{"routed_scale": 12.8, "num_attention_heads": 10, "vocab_size": 8192, "max_seq_len": 512}
Below are experts of layer 6 (counted from 0) of a mixture-of-experts language model. Rows are named router (the router's row for the expert), gate (a neuron's input weights, with its number), up (a neuron's input weights, with its number), down (a neuron's output weights, with its number) and show model dimensions 256-319. Each number is 128 + 24 x the weight over its row's rms, rounded and kept within 0 to 255.
After each expert's rows: "raises" lists some tokens whose logits its average output raises strongly, later layers aside; "gets" lists some tokens that make up at least twice as much of what it gets as of all text. This comes from a sample of Wikipedia text that the model never trained on. Tokens count by the router's weight.

# expert 157
router [111 109 146 127 118 110 108 152 131 117 140 131 132 129  91 121 140 136 123 148  91 138  76 181  82 146 142 124 120 125 114  91 142 130 141 114 108 116 139 132 137 120 119  95 143 127  70 103 165 109 142 165 110 107 105 131 101 118 114 139 100 141  85 126]
gate0 [150 128 122 151 103 130 123 114  99 137  89 118 157 163 168 105 176 125 148 111 121 127 124 138 125 115 168 132 104 124 131 134 111 136  83 114  90 136 137 152 105  98 186 145 179 114 133 150  71 104 154 113 120 132 112 116 116 120 124 122 102 162 130  86]
up0 [ 99 112 141 119 147 131 139 162 139 100 142 149 139  97 100 150  74 104 124 138 118 143 129 121 108 147  91 135 137 124 118 124 134 105 139 127 164 134 113 106 136 189  91 116  89 154 143 111 169 147 119 144 112 125 137 137 134 117 114 153 150  61 135 188]
down0 [174 158 174  67 151 126 123 111 104 140 148 125 174 162 137 115 136 127 108 144 102 122 116  92 145  98  97 148 107 147 150 134 116 125 135 129 103 163 172 114 146 141 140 124 170 134 139 133  99 108  29 157 136 126  81 116 129 114 120  90 107 141 136  87]
raises: "mark", "g", "sk", "gi", "k", "gre"
gets: "-", " ", ":", "ab", " be", "N"

# expert 255
router [121  99 145 121 139 112 120 149 138  95 118 109 145 145 119 131 152 117 116 163  97 155  82 155 110 190 155 119 102 122 120 121 118 116 110 105 105 129 123  96 190 110  94 107 153  88  99 124 159 114 157 125  94 105 110 152  70  90 135 137 133 181 113 118]
gate0 [140  99 138 148 134  96 119 128 105  97 107 141 132 126 169 124 121 123 132  89 146 117 146 131 135 146 119 133 152 163 149 148 107 113  85 158 122 128 152 123 140 180 128 113  63 113 151 130 125  70 148 102 141 105 172 176  98 125 157 100 135  97 177 129]
up0 [127  97 132 112 197 154 144 137 177 145  94 123 150 116 145 114 153 166  84 137  93 131 166 138 111 168 153  90 128 104 130 151 131 161  89 116 129 139 208 119 135 153 176 135 114 148 120 164 165  90 108  86 124 148 133 182 106 101 138 146 141  97 124 133]
down0 [117 188 121 154 132 132 143  89 133 157 140  93 127  99 144 140 137 174 114 158 112 118 125 109 134 186 144 159 137 121 180 109  96 159 150  91 121 154  99  84 141 136 169  96 108 108 147 160  93 121  98 142 135 153 189 121 141 146 102 117 133 129 106 133]
raises: " P", "lar", " p"
gets: "-", " ", ".", ":", "ly", "="

# expert 223
router [119 129 146 145 122  90  99 140 125 107 150 129 131 138  88 119 152 109 157 129  88 150 127 141 118 150 141 119  93  97 138 110 128 102 124 121 126  65 119 124 137 107 140  88 145 103 116 124 153 105 172 150 104  86 104 110 106  96 135 167  75 157  94 117]
gate1 [138 148 196  82 131 128 104 109 124  64 113 113 175 107  96  99 129 149 147 160 158 124 138 135 101 146 132 127 177 111 142 119 136 129  93 118 108 124 144 112 139 109 129 114 154 148 133  95 122 121 103 142 125 114 110 172 133  93 108  96 122 145 146  82]
up1 [116 113  68 131 101 118 151 143 117 181 168 163 101 158 159 155  99 111 115 117  72 139  97 154 167 115 126 150  76 133 111 124 124 132 157 132 102 140 100 146 113 160 122 160 101 104 122 116 117 140 133 121 122 143 169 106 126 121 142 163 146 143 107 150]
down1 [103 105 153 150 108 165 164 107 121 111 136 149 126 132 139 128 140 116 126  99 113 145  89 160 122 130 162 151 115 174 154  99 144 147 130 137 129 111 129 160 114 116 111  99 140 114 132 146 140 145 117 127 131 120 122 119 102 122  92 141 146 141 129  84]
raises: "num", "Structure", "Azerbaijan"
gets: " ", "up", "-", " con", "C", "uc"

# expert 224
router [132 154 140 145 117  99 129 132 116  85 131 106 148 145 102 143 163 126 172 128  99 155 103 133 125 135 182 120 103 114 131 104 130  71 124 129 102 115  95 112 124 104 132 119 158  70 146 119 126 112 152 135 128 127  96 111 117 118 133 149 111 164  90  91]
gate1 [127 111 111 127 144 127 116 123 121 131 120 163 103 136 124 104  59 101 147 133 114 154  84 182 129 122 134 129 137 130 136 137  95  85 145 121 151 144 157 126 130 143 115 114 126 124 171 124 182 118 121  99 104 107 135 121 173 132 102 121 108 157 136 107]
up1 [119 129 100 150 144 110 127 118 106 116 116 167 101 123 134 100  95 126 143 130 102 142  83 160 140 105 152 147 136 137 151 157 122  82 126 132 139 142 184 126 120 125 134  99 113 125 173 120 177 120 142 106 108 104 116 127 194 130 118 105 124 118 133 108]
down1 [105 156 138  85 105  97 102 150 141 142 159  86 119  93 143 208 128 125 137 115 162 136 117 111 129  94 122 148 122 155 124 166 117 117 145 145 136 139 120 103 163 109 114 139 156 101 121 121 183 152 128 124 150 159 101 148 112 120 127 114  86 133 141 153]
raises: "Turkish", "ر", "Domin"
gets: " ", " a", " an", " two", " $", " one"

# expert 108
router [129 106 167 146 117 100 123 122 142  99 112 109 149 124 121 139 151 139 144 114 142 120 106 147 107 139 154 111  90 103 125 120 132  90 118 105 107 121 111 128 164 123 102  92 134  85 125 137 136 108 137 143 100 100 134 133 108 113 127 149 110 196 114 118]
gate0 [139 124 125 114 153 154 106 156 111  98 131 123 105 145 127 122 143 127 145 138 103 148 125 121 150 166 126 133 122  79 121 151 113 139 100 125 154 120 100 143 140 139 127  99 167  94 127 129 100 120 121 142 148  93 103 142 141  99 142 133 110  42 109  79]
up0 [ 94 110 127 144 158 149 133 141  91 107  89 133 130 138 139 117 118 145  88 136 156 115 146  86 162 129 106 165 147  96 149 154 154 140 123 149 181  98 131 133 119 151 119 112 123  84 166 135  94 142 133 121 150 122 133 159 108 135 150  94 136 101 118 130]
down0 [140 144  94  97 130 133 108 190 138 132 122  82 128  89  81 132 106 112 112 123 163  98  99 103 125 155 108 135 169 149 131  91  87 146 121 150 113  87 140 105  87 139  86 148 151  97 120 149 156 124 120 103 105 139 129 158 147 125 106 163 112 134 136 141]
raises: " however", " may", " →"
gets: " ", ":", "2", " |", "9", "0"

# expert 200
router [154  98 149 113 118 149  83 126 133  88 136 109 125 141  90 113 147 118 127 165  99 117 105 143  76 137 163 126 105  99 104 113  64 134 134 116 117 148 127 130 134 131 115  90 137 110  81 103 151 108 121 118 116 105 108 144 134  79 136 156 116 159 104  89]
gate0 [130 104  99 185  96 121 148 165 117  86 123 170 102 111 117 132 156 154 138  95  99 117 115 131 147 107 106 137  95  93  99 164 131 126 115 158 150 117 144 136  87 109 110 132 152 118 160 118 137 153  94 133 151  66 138 115 141 118 129 108  89 149 138 141]
up0 [111 146 102 179  98 121 132 128 126 105 126 167 106  98 154 144 108 156 119 109 119  93 126 120 112 107  87 158 121  99 101 162 162 136 123 149 134 104 156  98  94  99 145 162 130 122 136 124 185 135  96 111 155  91 152 114 136  99 115 107 136 110 142 156]
down0 [152 132 104 119 115  92 142 151 109 127 116 181 145 109 167  71 123 101  86 159 106  99 135  78 153 157 136  65 141 150 121 135 171 123 160  86 147 128 129  69  92 124 121 138 149 150 137 146 125 166 136 162 127  72 111 141 165  61 154 110 101  90 105  99]
raises: "j", "st", "h"
gets: "er", "or", "il", "ad", "ol", "op"

# expert 44
router [155 103 148  91 116 119 131 122 156  99 126 125 146 130 112 101 164 145 169 152  90 113 121 148  80 138 162 107 127 119  52 120 129 151 112 117 100 130 139 148 124 130 107  98 134 100 119 111 126 105 137 117 114 121  93 161 136  99 120 163 120 112 108 109]
gate0 [119 123 101 171 131  77  93 161 144  98 117 152 104 151 106 103 133 122 176 107 114 137 152 130  84 125 142 139 140 123 146 169 151 130  92 135 120 137 101 137  94 110 142 118 113 129 144 130 153 164 128 133  74 147 139 126 121  71 139 143 142 119 138 110]
up0 [167 115 142  94 154 160 137 105 146 138 156 131 137 115 151 144  95 123 140 145 137 125 109 135 172 138 134 118 126 121 114  77 110 109 135 115 124 150 124 118 163 156  99 155 139 141 120  95 100 107 145 128 176  90 120 120 123 176 129 125 117 150 136 143]
down0 [119 131 139 133 100 144 135 133 144 116 135 123 115 114 151  99 159 122 157 106 123 165 103 135 146 136 148 110  88 156 111 123 131  97 130 131  92 119 152 148 128 144 143 114 196 124 147 111 165 121 130 125 137 144 133 151 106 141  85 137 130 141 101 104]
raises: "wa", "lic", "lies"
gets: "y", "ing", "s", "er", "en", "ist"

# expert 133
router [152 114 156 104 112 135 157 148 159 132 160 122 125 128 111 121 149 131 143 129 108 126  98 161 118 148 144  93  99 103 115 119  83 108  76 119  94 126 132 112 161  83 100  94 123 106 108 139 152 104 163 142  93  92  88 107 123 113 130 149 113 171  82  99]
gate0 [144 134 127 200 109 103  95  64  84 130  57 129 120 146 170 182 143 120 108 117 151 119 119 106 152 123 118 141 139 100 153 124 146 155 167 136 120 116 135 133 111 143 106  94 135 109 178 162 157 134 159 150 115 138 131 127 126 150  81 137 165 138 108 128]
up0 [ 88 149 116 105 152 106 133 105 152 104 154  99 144  90 140  88 110 165 144 148 117 116 153 119  91 106 154 129  97 162 114 120  85 123 117 119 158  96 111 143 125 152 133 134 124 118 101 102 136 168 126 140 126 140  84 113 147  90 156 158 102 127 112  93]
down0 [145 135 161 115  88 128 103 125 104 218 132  96 123 160 151 131  89 129 150 103 174 113 130 121 150 139 147 126 117 118  84 117 149 159 110  91 138 145 118 107 167 108 144  97 180 112 135 168 139 109 111 196 126 105 125 119 112 109  95 144 146 110 116 108]
raises: " his", " its", " the"
gets: " of", " by", " from", " the", " a", " for"

# expert 113
router [154 126 123 131 101 149 123 152 143  87 129 114 161 129  87 137 165 112 138 138 124 176  79 152 114 161 151 116 121  98 148 106  94  87  93  92 114 120 115 126 150 100 117 120 140 109 103 116 151 104 128 137  96 142 163 120  80  72 124 167 110 144  99 111]
gate0 [139 140 128 108 128 129 122 115 158 114 136 113 136 113 110 145 106 123 129  89 140 149 124 154  95 155 149  79 139 131 113 112 114 190 115 103 175 107 146  86 177 130 114 137 125 162 153  70 137  89 146 124 123 116 114 118 149 139 105 124 122 168  83 158]
up0 [157 151  96 162 135 154 115  93 137 136 116 111 130 117  96 157  98 176 109  94 123 152 117 134  96 148 130 102 167 140 132 114 109 150 138 115 179  88 138 101 160 126 114 156 118 158 169  83 123 104 155  89 137 138 153 155 124 164 125 116 101 127 138 148]
down0 [114  87 127  82  98 172 159 122  71 121 139 109  99 131 146 169 142 134 131 132 110 151 136 138 123  94 101 112 146 148 152 104 118 116  83 100 125 120 115 159 142 174  88 117 129 137 135 147 158 125 115 142 128 114 150 132 142 138 141  96 137 129 173 136]
raises: "ki", "o", "ar"
gets: " Family", ";", ":", " Royal", " B", " Order"

# expert 129
router [132 125 151 100 134 109 103 135 170  95 147 110 151 160  73  86 131 105 185 133 125 154 108 144 101 134 179  90  92 111 102 123 120 100 115 119 113 107 123 149 161 100 128 108 130 115 109 118 162 118 142 113  95 119 103 106 100  88 136 139  90 155 101  97]
gate0 [129 129  85 117 152 158 117 122 137 159 136 134 130 101 143 145 129 143 147 190 145 128 132 153 122 130 161 119 164 164 123 138 150 117  90 120  97 126 109 153  72  81 106 160 137 123  93 140 121 134 160 134 134 143 137 100 143 170 156 117 145 133 111 144]
up0 [115 105 144 112 133 127  98 111 158 118 108 126 141  92 101 115 119 153 172 138 186  99 145 131  88 170 164 140 161 149 119 126 150 123 123 125 149 115 152 185  81 141 104 135 135 148  75 111 148 137 138 135  99 138 151 127 109 117 138 120 148 142 149 110]
down0 [126 153 142 138 154  99  55 201 129 104 162 111  88 129 123 144 144 138 141 130 108 131 120 143 103 134 161 117 113 155 128 121 100 113  97 122 166 124 110 146 125 136 110 149 120 127 107 114 157  84 130 131 101 170 168 144 121 123 151 137 107  97 108 156]
raises: " the", "ci", " terms"
gets: " in", " as", " In", " with", " when", "In"

# expert 240
router [139 136 130 156 121  95 112 149 131 108 121  83 127 152 114 119 132 100 146 157 119 135  82 136 122 120 142  60  89 116 107 143 108 127 126 122 127 122  95 127 174 119 118  98 164 110 111 109 149 123 139 140 135 110 105 154 133 107 118 141 122 168  92 110]
gate0 [135 117 127 149 136 125 144 120 157 157 117 127 141 104 134 114 125 145 140 132 110 135  62 124 116 122 117 127 118 104 147  95 111 163 122 146 117 120 118 158 126  86 121 194 131  74 140 104 167 125 113 130  88 165 117 145 149 113 124 121 125 140  77 163]
up0 [134 122 119 117 142 118 134 146 137 153 101 146 131 120 153  96 102 161 124 125 131 118  95  98 139 106 111 166 140  95 142 136 120 159 162 153 149 132 114 140 145 102 123 135 126  96 172  99 173 128 112 154 125 147 102 151 142 168 110 111 137 138  82 130]
down0 [139  70 111 150  89 114 113 122 117 196 123 107 154 140 138 130 140 162 140 153 127 115 143 118 173  92 153 147 130 152 146 110 147 112 119 120 149 155 120 123 120 150 128 142 130 176 142 104 140 148 147 133 151 155 118 168 114 133 140 160 124 131 147 125]
raises: "pl", "ple", "finite"
gets: " ", " the", "s", " New", " United", " South"

# expert 235
router [138  99 153 133 132 138 149 156 147 127 148 120 142 164  97 118 138 120 166 124 116 143  84 169 101 138 135 116 118 107  97  95 125 107 102 100 113 116 117 150 129 138  72 114 106 117 146 137 122 107 112 140 118  78 116 134 105 135 124 160 105 145 122 101]
gate0 [159 124 167 155 140 152 105 138 115 100 126 134 110  91 134 106 129 167  83 133  93 110 159  90 144 131 122 142 117 147 151 168 121 132 120 124 145 133 152 176 112 187 155 181 100 113 117 110  91 100 136 135 137 123 116 150  83 115 144  84 138 112 154  99]
up0 [145  88 149 119 106 139 131  96 109 139 124 134 104 115 161 112 120 156 142 131 163 115 138 118 143 156 133 137 135  73 127 116 133 141 106 104 126 142  91  97 143 185  97 114 140 154 142 160 142 154 136 120 162 167 132 141 142  89 120 157  89 134 125 130]
down0 [ 99 105 117  90 167 151 118 129 117 127 137 109  47 141  92 176 117 140 133  97 139 118 146 128 144  94 105 112 137 129 141 165 200 109 113  99 105 108 124 150 110 104  78  83 133 155 126 130 139 131 101 128 100 110 110 147 109 104 109 118 139 138  78 139]
raises: "L", " defense", "R", "W", "C", "be"
gets: "e", "i", "n", "a", "ri", "ni"

# expert 217
router [168 119 127 123  98 117 107 159 173 123 118 140 175 118 120 117 140 111 126 154 128 149 126 149 114 149 199 117 135 110 146 119 119  97 150 112 133 148  86 133 133 109 115  96 157 124 109 133 169 116 160 131 118 108 110 130 157  67 129 152 122 134  93  88]
gate0 [ 95 114 153 149 153 133  76 114  91 120  88 116 182 126 116 125 133 137 137 124 137 107  95 142 127 136 115 156 124 183 101 128 122 101 134 114 138 105  87 148 146 108  95 145 136 124 179 145 123 123 138 104 125  89 115 140 153 138 153 175 128 119 140  83]
up0 [124 110 120 160 159 141 115 103  65 143 105 119 180 160 152 127 118 145 120 109 145  56  83 151 129 132 145 161 146 154 125 147 115 110 153 109 140 118  97 166 124 153 127 154 112 127 169 148 152 150 145 112 135 103 144 159 182 146 172 152 144  80 134  91]
down0 [152 148 133 140 142 109 123 114 110 170 128 142 188 128 149 149 131 141 135 131 112 105 152 121 168 121  81 115 154 136 129 101 170 148  94 115 150 133 114 101 122 125 100  92 129 155 121 188  92 125 138 118  98 125 161 120 114  94 131 128 125 149 121 109]
raises: "ient", "en", "rio", "bi", "bit", "bia"
gets: "na", "ta", "0", "ca", "ro", "9"

# expert 125
router [132 136 128 126 111 113 134 109 133 116 134  89 138 121 148 135 157 134 172 171  91 141 105 136  93 154 165 106  94  81 112 114 123 111 125 107  73 134 125 141 105  98 102 107 169 102 113 124 137 102 127 110 137 131 115 125 147 109 139 126 123 140 103  90]
gate0 [157  95 116 123 129 102 196 110 120 174 118 151 138 121 139 122 102 127 101  96 129  85 136 149 153 137 139 145 146 159 130 145 157 127 153 151 140 136 173  91 122 158 107 140  90  80 111  94 120 140 116 108 106 110 127  86 154 125 155  97 118 161 156 112]
up0 [145 166 108 180 101 155 113 135 136 100 117  97 140 139 110 111 151 119 143  87 143 101 159 117 118 160 148 129 140  93  70 156 160 101 152 159 131 149 129 124 120 149 113 175 149  83 131 164 144 138 154 102 138 112 135 143 126 127 113 123 139 111 150 144]
down0 [148  94 181 155 105 122 151 130  93 127 117 169 124 133 163 112 104 127 130 191 128 138  96  62 157 110 119 161 103 101 105 124 101 170 174 131 108 155 129  91 148 153 135 155  89 138 149  82  94 150 106 126 138 123 160 118 112 146 124 132 146 112 103 118]
raises: "eti", "no", "ox", "go", " fire", "ure"
gets: "th", " both", " all", "s", "ley", "child"

# expert 143
router [126  99 156 115  96  87 120 114 148 116 138  97 146 159  72 148 145 103 132 139 124 129 115 148 138 160 139 117 103 103 104 129 102  92 121 115  95 111 112 116 172 109 103 140 143  93 133  98 189  97 159 133  84 120  94 128 110 128 122 148 111 143 103 116]
gate0 [157  98 122 123 126  62 102 166 137 109 117 111 108 140 111 151 121 110 146 126 107 116 107 120 108 134 164  79  95  92  90 128  56 142 136 137 159  92 121 137 137  91 128 133 132 161 108 115 180 114 112 132 152 136 113 129 141  85 154 119 136 128 113 105]
up0 [126 144 121 113 132 182 149 112 118 118 156 118 152 104 140 111 150 169 135 149 126 160 109 161 113 137 121 162 129 149 162 117 162 150 131  85 123 164 132 128 128 163 142  82 106  93 110 160  74 156 128 131  95 122 125 144 126 154  89 134 105 132 142 142]
down0 [120 153 131 140 127 123 149 151 117 115 189 112 179  88  85 120 124 118 142 152 143 104 123 121 120 150 131 191 142 154 171 123 144  90 121  86 126 117 105 143 130 167 127 118 150 147 132  83 159 155  97 124 140 119  95 129  98 183 119 114 111 182 159 121]
raises: "es", "j", "ly"
gets: " for", " Pa", "th", " war", " f", " re"

# expert 196
router [108 134 167 137  94  97 126 118 152  95 142  88 138 155 121 138 152  89 142 152 123 141 103 183 126 129 127  96  82 134 150  87 112 118 118  66  84 124 125 121 145 126 129 135 157 120 130 123 152  92 143 139 122 106 123 141 117  90 112 143 125 126 116 134]
gate1 [139 112  98 148 136 109 108 117 135  92 150 136  82 133 144 122 109 103 142 170 132 149 161 160 153 141 160 114  96 106 162 136 112 113  94  87  49 152 111 118 177 167 116 173 115 141 117 142 121 122 144  98 101 115 144 122 171 101 153 122 155 136 154 122]
up1 [141 134 159 109 129 153 122 122 144 159  96 122 164 147 115 120 122 143 130 122 114 118 121  91 106 134 101 110 141 141 101 135 146 146 143 180 196 116 124 163  87  88 127  95 130 104 134 101 155 142 110 155 171 156  92 144  91 158  84 122 130 121  93 121]
down1 [142 151 108 106 120 144 106 132 134 127 129 132 151 111 136 140 155 101 114 124 140 156 121 151 137 140 170  51 105 177 127 122 166 116 124 136 126 108 121 105 109 123  96 104 121 155 105 134  80 123  81 164 173 127  85 145 140 153 150 119 162 111 108 133]
raises: "hi", "hu", " times", "n", "ore"
gets: " ", ")", ".", "3", "4", "8"

# expert 103
router [114  95 144 112 129 124 123 134 150 107 165 101 147 130  88 142 140 118 147 166 125 157 113 155 110 177 167 100 109  92 111  93  78 110 109 117  99 114 104 116 137 136 134 144 132 100 110 120 136 126 137 126 100 101 124 143 141 114 114 147 165 152  95  89]
gate0 [114 109 139 127 142 142 135 149 121 100  82 140 144 127  90 105 111 164 115 112 129 132  95 103 139  95 149 134 163 112 146 123 165 125  91 160 120 102 158 143 142 115 131  68 148 128 145 152 122 119  91 167 116 133 148  71  59 131  84 169 114 136 108 148]
up0 [138 131 131 152 124 121 118 103 139 156 158 120 128 136 148 139 124  93 123 106 138 112 185 170 149 161 118 114 113 137 109 136 103  96 169 107 123 143  98 126 147 150 124 208  85 130 123  99 137  84 162  92 169 118  93 145 160 119 170 107 110 132 130 105]
down0 [163 128 108 175 158 146 113 135 143  65 102 113 137 100 114 126 116 108 116 133 147 102 133 113 115 135 122 100 102 153 117 118 170 123 156 159 110 136 122 117 119 134 108 154 159 115 137 113 117 160 146 125 108 164 119 136 101  95 159 121 164  75 105 120]
raises: " carry", " have", " make", " provide", " find", " operate"
gets: " to", "-", " To", " $", " –", "$$"

# expert 199
router [137 141 157 104 126 127 113 129 123 104 154 119 140 143  86 120 153 131 172 154  94 159  77 153  99 143 164  98 105 124  81 108 166 107 122 138 108 119 134 112 168 127 102 105 132  98 116  90 115 118 107 140  97 132  98 132 106 105 123 123 118 140 111 112]
gate0 [130  94 106 120  74 157 112  96 176 148 112 128 131 137 145 103 105 134 136 125 154 110 111 115  89  96 149 166 112 129 136 155 127 119 166 117 140 174  95 151 109 138 128 125 106  92 120 110 140 146 106 116 113 131 136 124 145 167 117 123  91 176 162 112]
up0 [129  63 120 136  86 158 135 117 162 131 129 158 103 128 142 148 118 107 148 154 147 122  98 135  95  98 145 163 107 131 136 151 152 110 178 143 154 191  84 135 154 133 135 127 100 111 161  89 126 134 132 123 155 154 138 108 139 156 113 117  91 156 159 109]
down0 [119 143 140 173 139 115 156 103 131  90 143 108 125 162 123 158 181 182  95 122 148 104 115 131 168 128 139 120 173 115 114 135 125 100 175 125 111 124 124 137 152 111 129 131 125 145 131  94 122 109 116 152 185 164 131 120 140 134  84 152 142 157 163 166]
raises: " her", " ", " any", " so", " pre", " the"
gets: " The", " In", "In", "al", "The", " which"

# expert 161
router [162 119 164 131 123 139 120 125 112  95 143 151 148 137 123 128 151  86 136 133 127 148  91 157 117 137 124 110  90  74 130  87 102 138  98 118 110 102 117  89 179 126 138  97 141  85  93 108 122 120 150 118 105 117 129 125 111  72 100 116  98 171 108 126]
gate0 [ 89 120 157 140 147 110 143 106 108 148 137  92 136 141 153 120 144 156 151 154 100 117  99 189  93 132 105 104 132 121 105 130 149 129 111  90 144 144 143 108 133 165 104 102 136 130 134 113 113 158 105 157 150  97  74 175 132 152  90 158 145 115 103 151]
up0 [102 124 135 134 167  90 152 122 100 159 100 100 166 143 136 144 147 132 122 117 146 101 125 172 121 151 101 128 163 115 131 149 152 150 136  82 156 134 156 115 132 139 145  92 121 115 144 117  98 141 121 154 158  94  89 178 123 166  94 142 130  97 126 137]
down0 [ 85 136 108  83 131  77 104 145  98 125 162 129 162 126 115 104 158 142 108 110 109 140 125 160 124 146 108 126  92 138 158  72 151 133 126 111 139 126 134 158 146 137 120  95 105 110 154 138 108  90 122 151  92 162 124 114 174  84 123 147  95 116 139 139]
raises: "ill", "cell", "hour", "tum", "mile"
gets: " ", "o", " sub", " c", "g", " T"

# expert 80
router [125 123 134 132 126 113  92 137 137 135 147 100 124 124  87 107 137 129 129 139 110 167 125 170 104 132 159 106  95 123 111  82 113 120  99  84  94 122  95 133 186 119  88 126 123 109  95 129 149 118 119 135 111  90 119 123 138 122 124 139 116 134 106 132]
gate0 [123 100 173 132 156 141 115 132 119 139  92 122 152 150 100 115 148 126 147  98  98 113 118  75 113 104  82 125 113 133 143  95 168 148 132 180 125 159 160 135 130 122 137 114 110 118 155 150  89 141 126 174 112 128 126 138  81 142 110 141 142 123 162 100]
up0 [140 120 102 112  75 100 120 134 141 104 165 134 132 107 156 139 118 107 128 154 121 128 115 179 117 169 149 111 153 117 108 156  86  98 103  89 116  81 114  88 107 139 102 145 158  99  96  95 159 100 114  87 148 116  97 111 156 108 155 136  97 152  92 132]
down0 [ 87 141 132 114 112 155 113 124  88 116  95 108 119  91 138 114 162 168 119 158  84 152 150 142 138 124 111 142 125 119 138 125 153  86 124 140  87 116 142 138 120 140 131 149 121 117 128 135 130 100 135 140 163 145  99 127 149 132 139 104 120 161 103 138]
raises: "===", " |", " at", "tain"
gets: "\n", "2", "7", "6", "8", "%"

# expert 106
router [143 115 128 115 109  86 113 169 125 121 120 114 143 173  79 118 145 101 139 133 135 136 102 143 113 134 157  64 119 115 125 110  97 114 132 150 120 159 117 128 143 116 102 103 116  92 121 125 168 115 158 144  96  91 111  93 118 117 130 126 145 152 105 126]
gate0 [ 95  70 158 160 130 110  89 144 132 128 120 130 102 167 135 147 127 106 129 125 121 113 152 133 161 134 140  84 146 167 120 130 130  97  78 116 101 140 139 174 127  71 139 144 160  86 125  53 146 103 120 153 169 127 145 155 119 132 116  94 132 161 125 122]
up0 [158 195 134  91 105 141 141 131 145 110 153 122 157 127  94 130 130 132 149 135 133 143 101 133 107 127 129 159 102 118  91 141 125 122 178 122 165 104 130  93 139 151 122 103  90 131 127 158 119 161 137 106  94  93  79 111 124 123 125 172 131 114 113 124]
down0 [139 156  79  91 147 135 110 156 110 116 130 158  99 136 118 152 138 138 145 143 136  83 114 124  90  89 144  97 168 142 156 106  91 132 152 134 131 104 172 101 123 137 133 157 180  93 106  78  91 114 180 135 131 140 122 137  99 143 102 102 126 118 114 171]
raises: "lit", "ig", "war"
gets: "s", "1", "de", "ct", "ge", "te"

# expert 152
router [145 140 157 133 137 117 111 120 137 116 137 107 101 125 103 125 149 116 160 192  99 164  96 109 128 141 149  83  89 103  82  87 103 106 114 138 106 125 105 121 139 114 109 141 158  97 122  90 147  91 126 143 113 118 103 131 149  93 110 128 121 147 120 108]
gate0 [123 157 130 103 122 105  92 177 116 146 171 104  94 142 101 149 143  87 157 152 108 163 118 152 164 118 150  98  76 132 150 108 137 140 107 122  98  93 138 128 171 135 123 133 121 132 109 132 112 118 157 157 146 121 139 152 150 202 139 142 106 166  99 128]
up0 [140  95 129 149 114 126 136  86 150 122 124 128 158 120 120  98 132 172 118  94 160 101 130 120  95 136 130 162 169 131 111 108  96  93 129 114 135 157 125 141  77 102 129  98 138 125 108 112 135 106 110  98  86 116 112 107 112  67 120 138 130 126 117 106]
down0 [135  91 163  97  96 104 138 149 102 129 154 149 153 149 118 133 150 177 156 158  98 121 148 172 103 152  93 151 105 143 120 100 144 130 123 110  91 138 129 156 134  87 112 159 105 140 130 144 180  99 107 110 140 165 135 106 145 118 133 166 128 122 211 100]
raises: "aya", "but", "wan", "ek", "eva"
gets: "il", "1", ".", "el", "y", "ul"

# expert 24
router [145 138 163 142 107 120 110 137 154  71 125 107 162 122 111 144 157 108 153 133 113 142  92 149  92 142 132 132 131  94 110  81  98  99 124  99  90 105 130 112 122 130 129 114 136 123 108 117 161 125 141 141  99 149 123 140 144  91 105 154 134 160  90 107]
gate0 [118 157 167 141  92 153 119 164 113 138 108 146 128 119 106 137 140  88 136 125 144 146 114 132 175 128 133  78 127 107 135 128 100 129 108 130 113 157 123 128 129 115 160 106 136 171 177 116  96  89 154 174 110 139 139 168 108 124 143 132  62 123 128  92]
up0 [161  91 103 102 133 116 106 125 147 121 146 135 138 129 138 134 119 153 129 147 122 143 128 120  82 108 129 134  96 145 121 127 164 132 129 135 111 104 128 115 141 131 100 146 139  87 115 118 169 145  97  95 143 112 125  86 127 143 104 117 200 139 133 137]
down0 [141 112 135  67 103 115 162 105 104 113 101 117 127 106 125 120 169  99 126  95 134 153 150 159 130 137 132 145 168 178 160 104  94 144 125 179 109 141 143 103 154 122 116 162 124 138 120 129 129 141 145 108 127 109 126 122 125  78 110 115 146 137 145  62]
raises: "ness", "pop", "gam"
gets: "s", "d", " B", " S", " (", " D"